Weights of a small mixture-of-experts language model, trained from scratch on English Wikipedia.
Size: 8 layers, width 160, vocabulary 8919, 51.4M parameters.
Experts: 128 experts in each of 8 layers, 2 picks a token, a sigmoid router.
Training: a variant of SOAP for the experts, 575M tokens.
Below are experts of layer 5 (counted from 0) of a mixture-of-experts language model. Rows are named router (the router's row for the expert) and show model dimensions 0-159. Each number is 200 + 20 x the weight over its row's rms, rounded and kept within 0 to 999.
After each expert's rows: "comes before" lists some tokens at least twice as common just after its tokens as in all text. This comes from a sample of Wikipedia text that the model never trained on. Tokens count by the router's weight.

# expert 26
router,180,196,155,197,200,178,208,189,207,192,193,195,230,189,209,184,220,196,207,216,194,244,237,217,231,195,179,202,237,237,205,195,195,217,205,204,200,203,219,184,179,191,205,203,212,199,190,185,205,223,203,240,189,189,170,211,225,200,221,183,226,194,214,233,198,216,215,222,213,165,234,195,192,174,188,177,212,189,187,214,174,190,180,203,156,148,220,163,203,191,189,183,204,197,228,202,201,171,222,215,231,210,197,200,180,218,171,196,272,166,211,195,186,216,227,188,169,204,214,244,185,201,187,224,204,198,220,169,192,158,181,166,200,187,181,200,210,202,185,221,190,194,202,194,176,210,184,176,210,223,191,212,198,240,201,214,215,227,198,212
comes before: "0", "1", "2", "3", "4", "6"

# expert 84
router,192,147,199,161,202,195,179,227,194,178,172,144,209,204,221,202,207,182,212,210,194,223,222,196,213,192,178,184,198,241,219,202,175,198,213,201,183,231,250,183,185,174,211,241,199,201,194,176,229,220,198,190,180,179,193,190,202,191,242,211,215,190,219,220,211,226,191,208,201,179,224,164,179,154,189,151,238,217,173,204,192,165,197,178,195,167,214,176,190,202,202,170,194,208,220,184,200,167,201,210,220,203,196,233,179,198,200,194,211,198,197,173,195,212,222,196,178,217,218,209,209,200,199,210,210,199,209,187,168,165,186,216,216,174,171,245,237,189,186,188,175,183,203,210,180,192,202,196,186,194,196,201,221,223,196,190,208,232,193,216
comes before: " the", " a", " to", " his", " him", " her"

# expert 59
router,189,173,217,179,162,157,180,230,154,186,172,174,216,199,219,165,214,198,203,239,190,229,192,220,211,186,206,185,215,217,206,178,166,187,187,210,212,209,193,213,189,169,192,243,213,181,186,189,221,187,189,193,211,172,205,170,190,217,215,192,195,204,216,193,215,211,183,213,223,197,219,175,185,195,182,182,200,210,195,205,203,158,191,212,190,206,226,162,222,170,211,188,238,191,229,199,220,158,228,228,204,204,190,207,168,215,177,196,212,171,207,217,202,238,226,207,232,209,221,189,202,210,210,201,167,182,215,174,170,181,159,183,183,194,207,193,235,207,185,226,210,194,201,194,174,227,181,179,180,213,224,194,189,203,206,176,240,197,171,226
comes before: ",", " and", "\n", " of", " Church", " ("

# expert 117
router,153,193,225,195,191,188,186,225,176,166,168,179,221,159,238,178,223,197,193,206,199,227,219,202,235,208,177,173,198,202,200,196,179,205,185,211,215,211,208,204,206,164,184,225,188,185,195,190,204,198,217,194,198,178,165,184,200,206,204,189,181,208,216,208,198,238,213,182,204,183,212,186,180,194,189,195,220,204,171,223,243,173,184,186,202,186,229,170,226,218,189,174,229,211,213,216,220,172,225,209,241,188,159,227,199,200,158,192,216,195,182,187,207,207,208,183,209,191,186,200,202,224,170,220,217,171,218,161,195,159,165,188,200,219,191,221,250,191,192,219,186,153,199,193,177,199,219,181,203,211,218,194,192,202,199,208,192,186,176,239
comes before: ",", "\n", " |", " (", " and", " de"

# expert 71
router,181,207,186,172,184,164,186,210,157,179,163,205,200,216,223,212,226,197,210,192,189,221,210,224,196,200,205,207,216,234,182,185,198,154,223,199,191,205,188,181,202,170,199,230,217,214,170,172,244,243,194,191,242,171,210,180,211,227,202,196,180,194,209,200,216,223,190,177,213,174,198,159,185,197,203,176,214,220,189,201,215,157,171,195,185,208,229,187,181,183,237,209,195,194,235,197,193,170,232,210,209,199,180,194,188,216,161,206,211,191,234,216,206,246,193,181,224,206,197,200,209,218,171,219,183,186,217,178,191,161,204,202,202,201,196,210,207,187,206,199,199,162,216,210,191,224,150,171,184,223,203,190,183,222,200,200,209,190,170,225
comes before: " in", "born", "\n\n", " of", "\n", " and"

# expert 102
router,183,206,178,178,160,167,200,206,196,215,183,191,210,176,243,159,213,199,188,220,193,230,237,221,214,197,196,196,229,228,192,179,191,223,234,207,210,185,210,203,177,191,200,224,219,189,197,180,191,247,184,227,202,213,208,190,210,209,174,189,214,196,207,188,200,196,187,204,185,180,227,167,181,186,202,187,223,199,179,233,189,180,180,202,187,191,196,183,176,197,202,186,233,210,201,171,222,145,251,219,244,204,194,204,171,218,186,202,234,173,199,169,148,217,204,200,194,193,197,215,213,219,191,214,199,197,188,193,152,179,174,168,208,194,164,229,201,201,198,209,200,184,212,186,179,234,195,217,190,220,179,206,221,216,203,222,207,222,170,214
comes before: " ", "%", ".", " |", " /", " of"

# expert 11
router,165,217,216,161,199,151,175,195,186,206,193,183,201,191,228,202,204,195,191,201,232,203,192,203,188,194,169,193,208,208,188,219,169,209,196,181,213,216,206,198,178,164,205,227,187,194,207,158,193,210,200,185,232,180,160,193,209,187,208,207,194,184,198,230,203,244,224,193,210,204,208,175,186,190,173,177,188,227,188,202,205,188,192,202,185,169,238,170,215,201,177,194,220,178,224,192,221,164,226,190,242,185,175,227,199,197,165,194,219,187,214,188,180,232,208,182,178,219,220,227,205,234,186,235,202,183,219,167,170,139,176,205,232,184,205,197,235,201,186,220,167,185,229,196,196,229,192,183,177,198,205,200,185,203,192,205,198,211,189,230
comes before: ",", " |", "\n", " (", " and", ")"

# expert 111
router,175,167,167,220,188,209,204,209,178,177,187,172,205,200,207,163,240,164,203,174,215,224,212,245,200,166,222,217,238,204,218,203,232,185,196,211,230,191,202,190,185,175,227,214,197,192,223,224,210,211,184,193,215,175,191,212,206,235,227,196,187,187,198,211,208,217,218,213,191,193,256,170,154,163,180,180,199,192,173,192,174,186,204,162,218,210,198,210,187,198,202,198,222,203,211,197,211,181,212,218,199,187,184,204,174,234,176,170,237,186,213,188,208,214,205,174,221,165,192,222,214,214,186,231,192,173,192,196,173,192,199,211,171,191,181,204,204,189,168,209,172,184,182,203,190,210,158,189,182,215,203,178,160,181,181,202,203,219,208,222
comes before: " ", " York", " Carolina", " America", " Zealand", "g"

# expert 68
router,185,181,198,192,195,201,211,186,160,210,186,166,175,194,227,182,230,180,207,213,172,233,210,208,210,184,212,205,232,216,185,165,194,186,200,183,212,197,216,217,203,182,201,214,208,188,202,193,219,201,195,218,202,162,212,214,215,216,212,201,173,188,205,213,182,205,195,215,226,187,252,177,170,176,204,186,209,231,203,184,191,176,185,203,200,186,215,181,210,164,214,203,188,196,194,170,224,159,212,230,241,194,186,265,186,234,182,184,232,137,220,161,167,222,212,206,189,206,212,228,202,218,168,227,202,187,200,182,188,202,169,212,232,190,195,239,217,185,188,210,188,181,224,231,159,189,191,192,202,189,209,196,209,193,214,195,198,219,207,203
comes before: "0", "6", "5", "4", "9", "8"

# expert 23
router,216,167,195,162,197,201,172,211,187,196,207,171,215,182,220,202,215,191,215,218,193,219,192,206,226,211,221,188,192,214,185,178,197,197,222,176,216,239,212,212,169,176,184,216,212,208,170,188,195,219,218,211,187,208,200,206,213,224,206,200,195,201,212,227,216,210,214,190,223,188,213,165,171,165,176,180,240,184,162,178,174,183,195,183,217,200,201,179,209,207,183,220,211,215,205,200,195,165,225,245,247,173,172,209,177,212,198,180,231,173,199,201,160,204,195,166,182,211,212,212,168,219,189,252,193,174,201,186,183,156,185,188,217,195,184,206,195,191,199,194,204,188,222,186,150,248,210,179,173,180,186,171,200,206,208,172,199,218,182,191
comes before: "|", "-", "|---|---|---|---|---|---|\n", "|---|---|---|---|---|\n", "|---|---|---|---|\n", "|---|---|---|\n"

# expert 105
router,197,184,205,174,206,218,177,239,195,167,174,184,219,207,223,208,229,168,201,215,204,229,217,197,233,187,187,186,197,238,233,209,195,167,188,211,180,226,213,184,201,190,205,240,199,192,187,177,217,206,209,181,201,195,210,202,201,216,224,206,228,191,205,208,210,208,186,195,209,171,228,185,163,128,191,180,207,196,164,210,165,144,201,176,183,170,227,181,187,171,189,186,199,198,208,172,194,192,195,213,222,193,208,240,163,190,191,201,216,208,191,178,183,213,230,174,184,201,200,209,227,210,177,242,205,200,196,192,175,177,186,188,221,188,206,203,245,173,180,195,171,199,223,193,175,196,176,208,195,206,199,174,226,206,203,211,193,227,189,232
comes before: " the", " a", " to", " that", " his", " an"

# expert 103
router,195,174,173,194,204,213,161,214,176,197,207,190,226,186,242,181,223,207,181,198,213,209,182,210,246,174,177,215,214,215,221,180,181,191,192,182,178,214,226,230,193,174,208,227,224,182,172,192,219,249,186,194,239,194,192,217,209,215,208,206,184,169,207,213,206,187,174,207,201,191,211,216,191,192,183,216,219,207,161,199,204,176,198,196,209,192,243,181,193,199,197,204,195,188,227,209,200,172,203,239,199,218,177,186,184,205,156,180,223,185,209,197,207,257,211,177,197,191,222,194,201,226,190,242,214,170,190,185,168,145,154,209,197,190,219,205,190,175,180,191,212,182,228,191,203,199,174,195,191,190,173,178,217,240,204,182,207,197,183,199
comes before: " |", " century", " |\n", " and", " (", " place"

# expert 33
router,165,198,214,191,195,188,161,231,173,206,162,170,205,189,230,203,206,195,203,215,181,227,200,236,183,191,197,195,191,210,191,190,180,207,209,193,211,205,204,199,192,163,224,215,192,207,190,173,215,238,216,201,231,195,187,175,212,206,237,175,194,178,198,205,206,211,213,196,205,195,223,201,187,188,175,184,218,182,169,202,212,206,190,205,165,184,217,143,201,218,194,186,191,204,242,207,211,153,229,195,260,187,175,215,184,210,176,150,206,205,185,180,187,232,208,187,206,204,185,200,233,226,186,209,202,182,191,192,171,159,193,200,205,202,179,201,256,152,202,213,178,171,197,189,187,230,207,209,194,217,227,174,197,190,209,185,205,195,185,227
comes before: ",", " (", " |", "\n", "'s", " –"

# expert 127
router,167,190,183,182,205,193,185,195,198,183,185,196,218,182,203,168,231,179,195,219,193,242,194,211,217,184,197,216,214,231,189,182,194,208,195,188,220,207,224,186,200,197,202,207,198,206,173,185,220,214,209,195,215,195,182,199,207,205,207,177,186,201,201,217,199,203,212,215,193,140,231,198,174,148,188,188,206,202,194,207,174,169,194,190,189,158,212,175,211,203,177,185,185,188,231,201,194,164,215,226,234,187,202,191,183,248,186,210,249,155,198,228,175,230,236,173,184,198,204,212,190,201,205,220,189,195,219,158,194,155,171,189,218,222,194,210,200,187,189,188,194,209,203,214,161,217,219,169,201,225,205,188,208,236,223,194,240,197,232,240
comes before: " |", " |\n", "0", "1", "2", "3"

# expert 121
router,180,187,183,227,186,200,184,248,193,186,178,178,222,200,215,181,202,161,216,222,199,231,224,203,208,165,212,210,246,193,235,161,178,191,224,191,193,205,197,193,182,193,191,244,212,219,193,199,232,223,198,211,215,186,206,219,225,201,184,192,198,228,210,210,203,193,189,213,236,177,208,178,190,182,216,192,211,172,190,222,187,175,194,192,195,205,226,183,217,163,212,197,193,213,252,179,205,166,207,223,209,184,171,213,168,210,143,184,221,189,194,221,182,229,202,172,215,205,215,214,220,201,221,227,185,168,211,185,203,178,179,218,188,199,177,198,204,191,188,225,197,184,213,173,158,209,155,190,185,198,222,158,198,203,227,206,212,211,192,219
comes before: " |", " of", " election", " Party", " Labour", " hold"

# expert 87
router,190,180,204,159,183,219,166,227,209,196,189,173,201,174,218,184,215,165,225,212,207,228,219,206,227,177,186,186,214,216,214,172,178,200,228,159,198,187,208,173,193,207,200,203,188,229,218,196,210,192,208,216,227,188,180,188,217,241,208,184,193,200,223,219,206,172,226,213,199,172,217,207,166,178,193,180,191,208,176,221,192,199,177,211,223,182,200,199,200,169,175,201,193,169,236,202,224,184,198,226,214,190,187,222,174,193,176,208,212,168,196,209,155,247,226,168,214,179,197,206,236,252,191,197,197,182,204,202,170,187,167,186,210,219,189,219,207,178,215,197,223,138,210,206,192,212,194,209,205,182,207,181,205,226,205,177,225,213,193,227
comes before: " ", " Date", " Country", " Candidate", " Party", " Team"

# expert 110
router,174,183,215,179,215,197,167,206,173,202,190,173,210,178,209,193,215,154,237,177,186,201,227,247,186,219,187,192,209,253,194,164,196,183,206,184,196,214,216,192,207,193,231,240,195,195,200,195,216,203,210,215,185,176,182,211,205,183,205,197,197,188,216,220,205,203,208,220,224,157,225,183,195,163,197,168,229,227,209,202,192,177,196,209,206,176,199,179,203,194,187,212,220,196,223,195,197,150,236,198,205,211,194,215,187,224,135,177,212,206,213,175,191,218,202,165,208,205,207,231,208,216,172,202,214,179,208,185,196,180,172,200,216,190,199,258,207,172,204,179,175,172,217,224,192,242,196,201,203,203,206,207,209,195,229,209,236,206,198,224
comes before: " the", " ", " a", " his", " New", " its"

# expert 118
router,210,174,196,211,198,179,193,206,213,180,187,171,207,165,228,166,251,175,197,199,178,223,201,217,195,179,189,216,223,224,222,193,187,176,205,185,213,198,238,202,179,182,228,217,207,183,215,187,218,234,207,175,225,172,197,182,206,203,218,194,192,173,208,207,205,207,224,188,231,186,222,185,189,194,201,202,220,221,184,188,192,173,204,215,180,183,219,191,203,170,200,203,225,209,209,185,232,179,227,191,228,195,181,210,189,224,148,165,210,181,226,189,204,228,223,161,185,210,200,207,212,255,170,211,194,194,183,184,179,155,177,187,203,179,178,184,211,189,166,193,207,146,213,181,176,209,191,154,186,199,198,200,172,212,209,201,205,188,177,232
comes before: ",", " |", "–", ")", "),", "\n"

# expert 74
router,203,184,222,216,207,189,210,200,208,183,167,179,230,176,224,180,257,168,191,177,175,197,209,210,210,196,200,201,208,225,200,202,214,181,222,192,198,189,223,211,170,175,218,207,219,200,192,217,199,241,179,187,203,181,204,218,214,200,206,217,186,181,203,210,198,188,226,186,226,160,239,174,183,162,188,194,230,224,162,197,206,179,180,214,181,175,216,186,207,181,219,186,215,208,228,187,230,194,217,195,232,203,166,223,189,191,172,175,224,193,203,183,224,233,211,160,166,196,186,197,215,252,173,201,194,178,188,204,192,149,163,181,211,171,171,193,219,182,187,205,181,165,207,193,168,219,177,177,194,210,196,193,191,196,199,193,200,219,182,217
comes before: "–", " |", ",", ")\n", ":", "\n"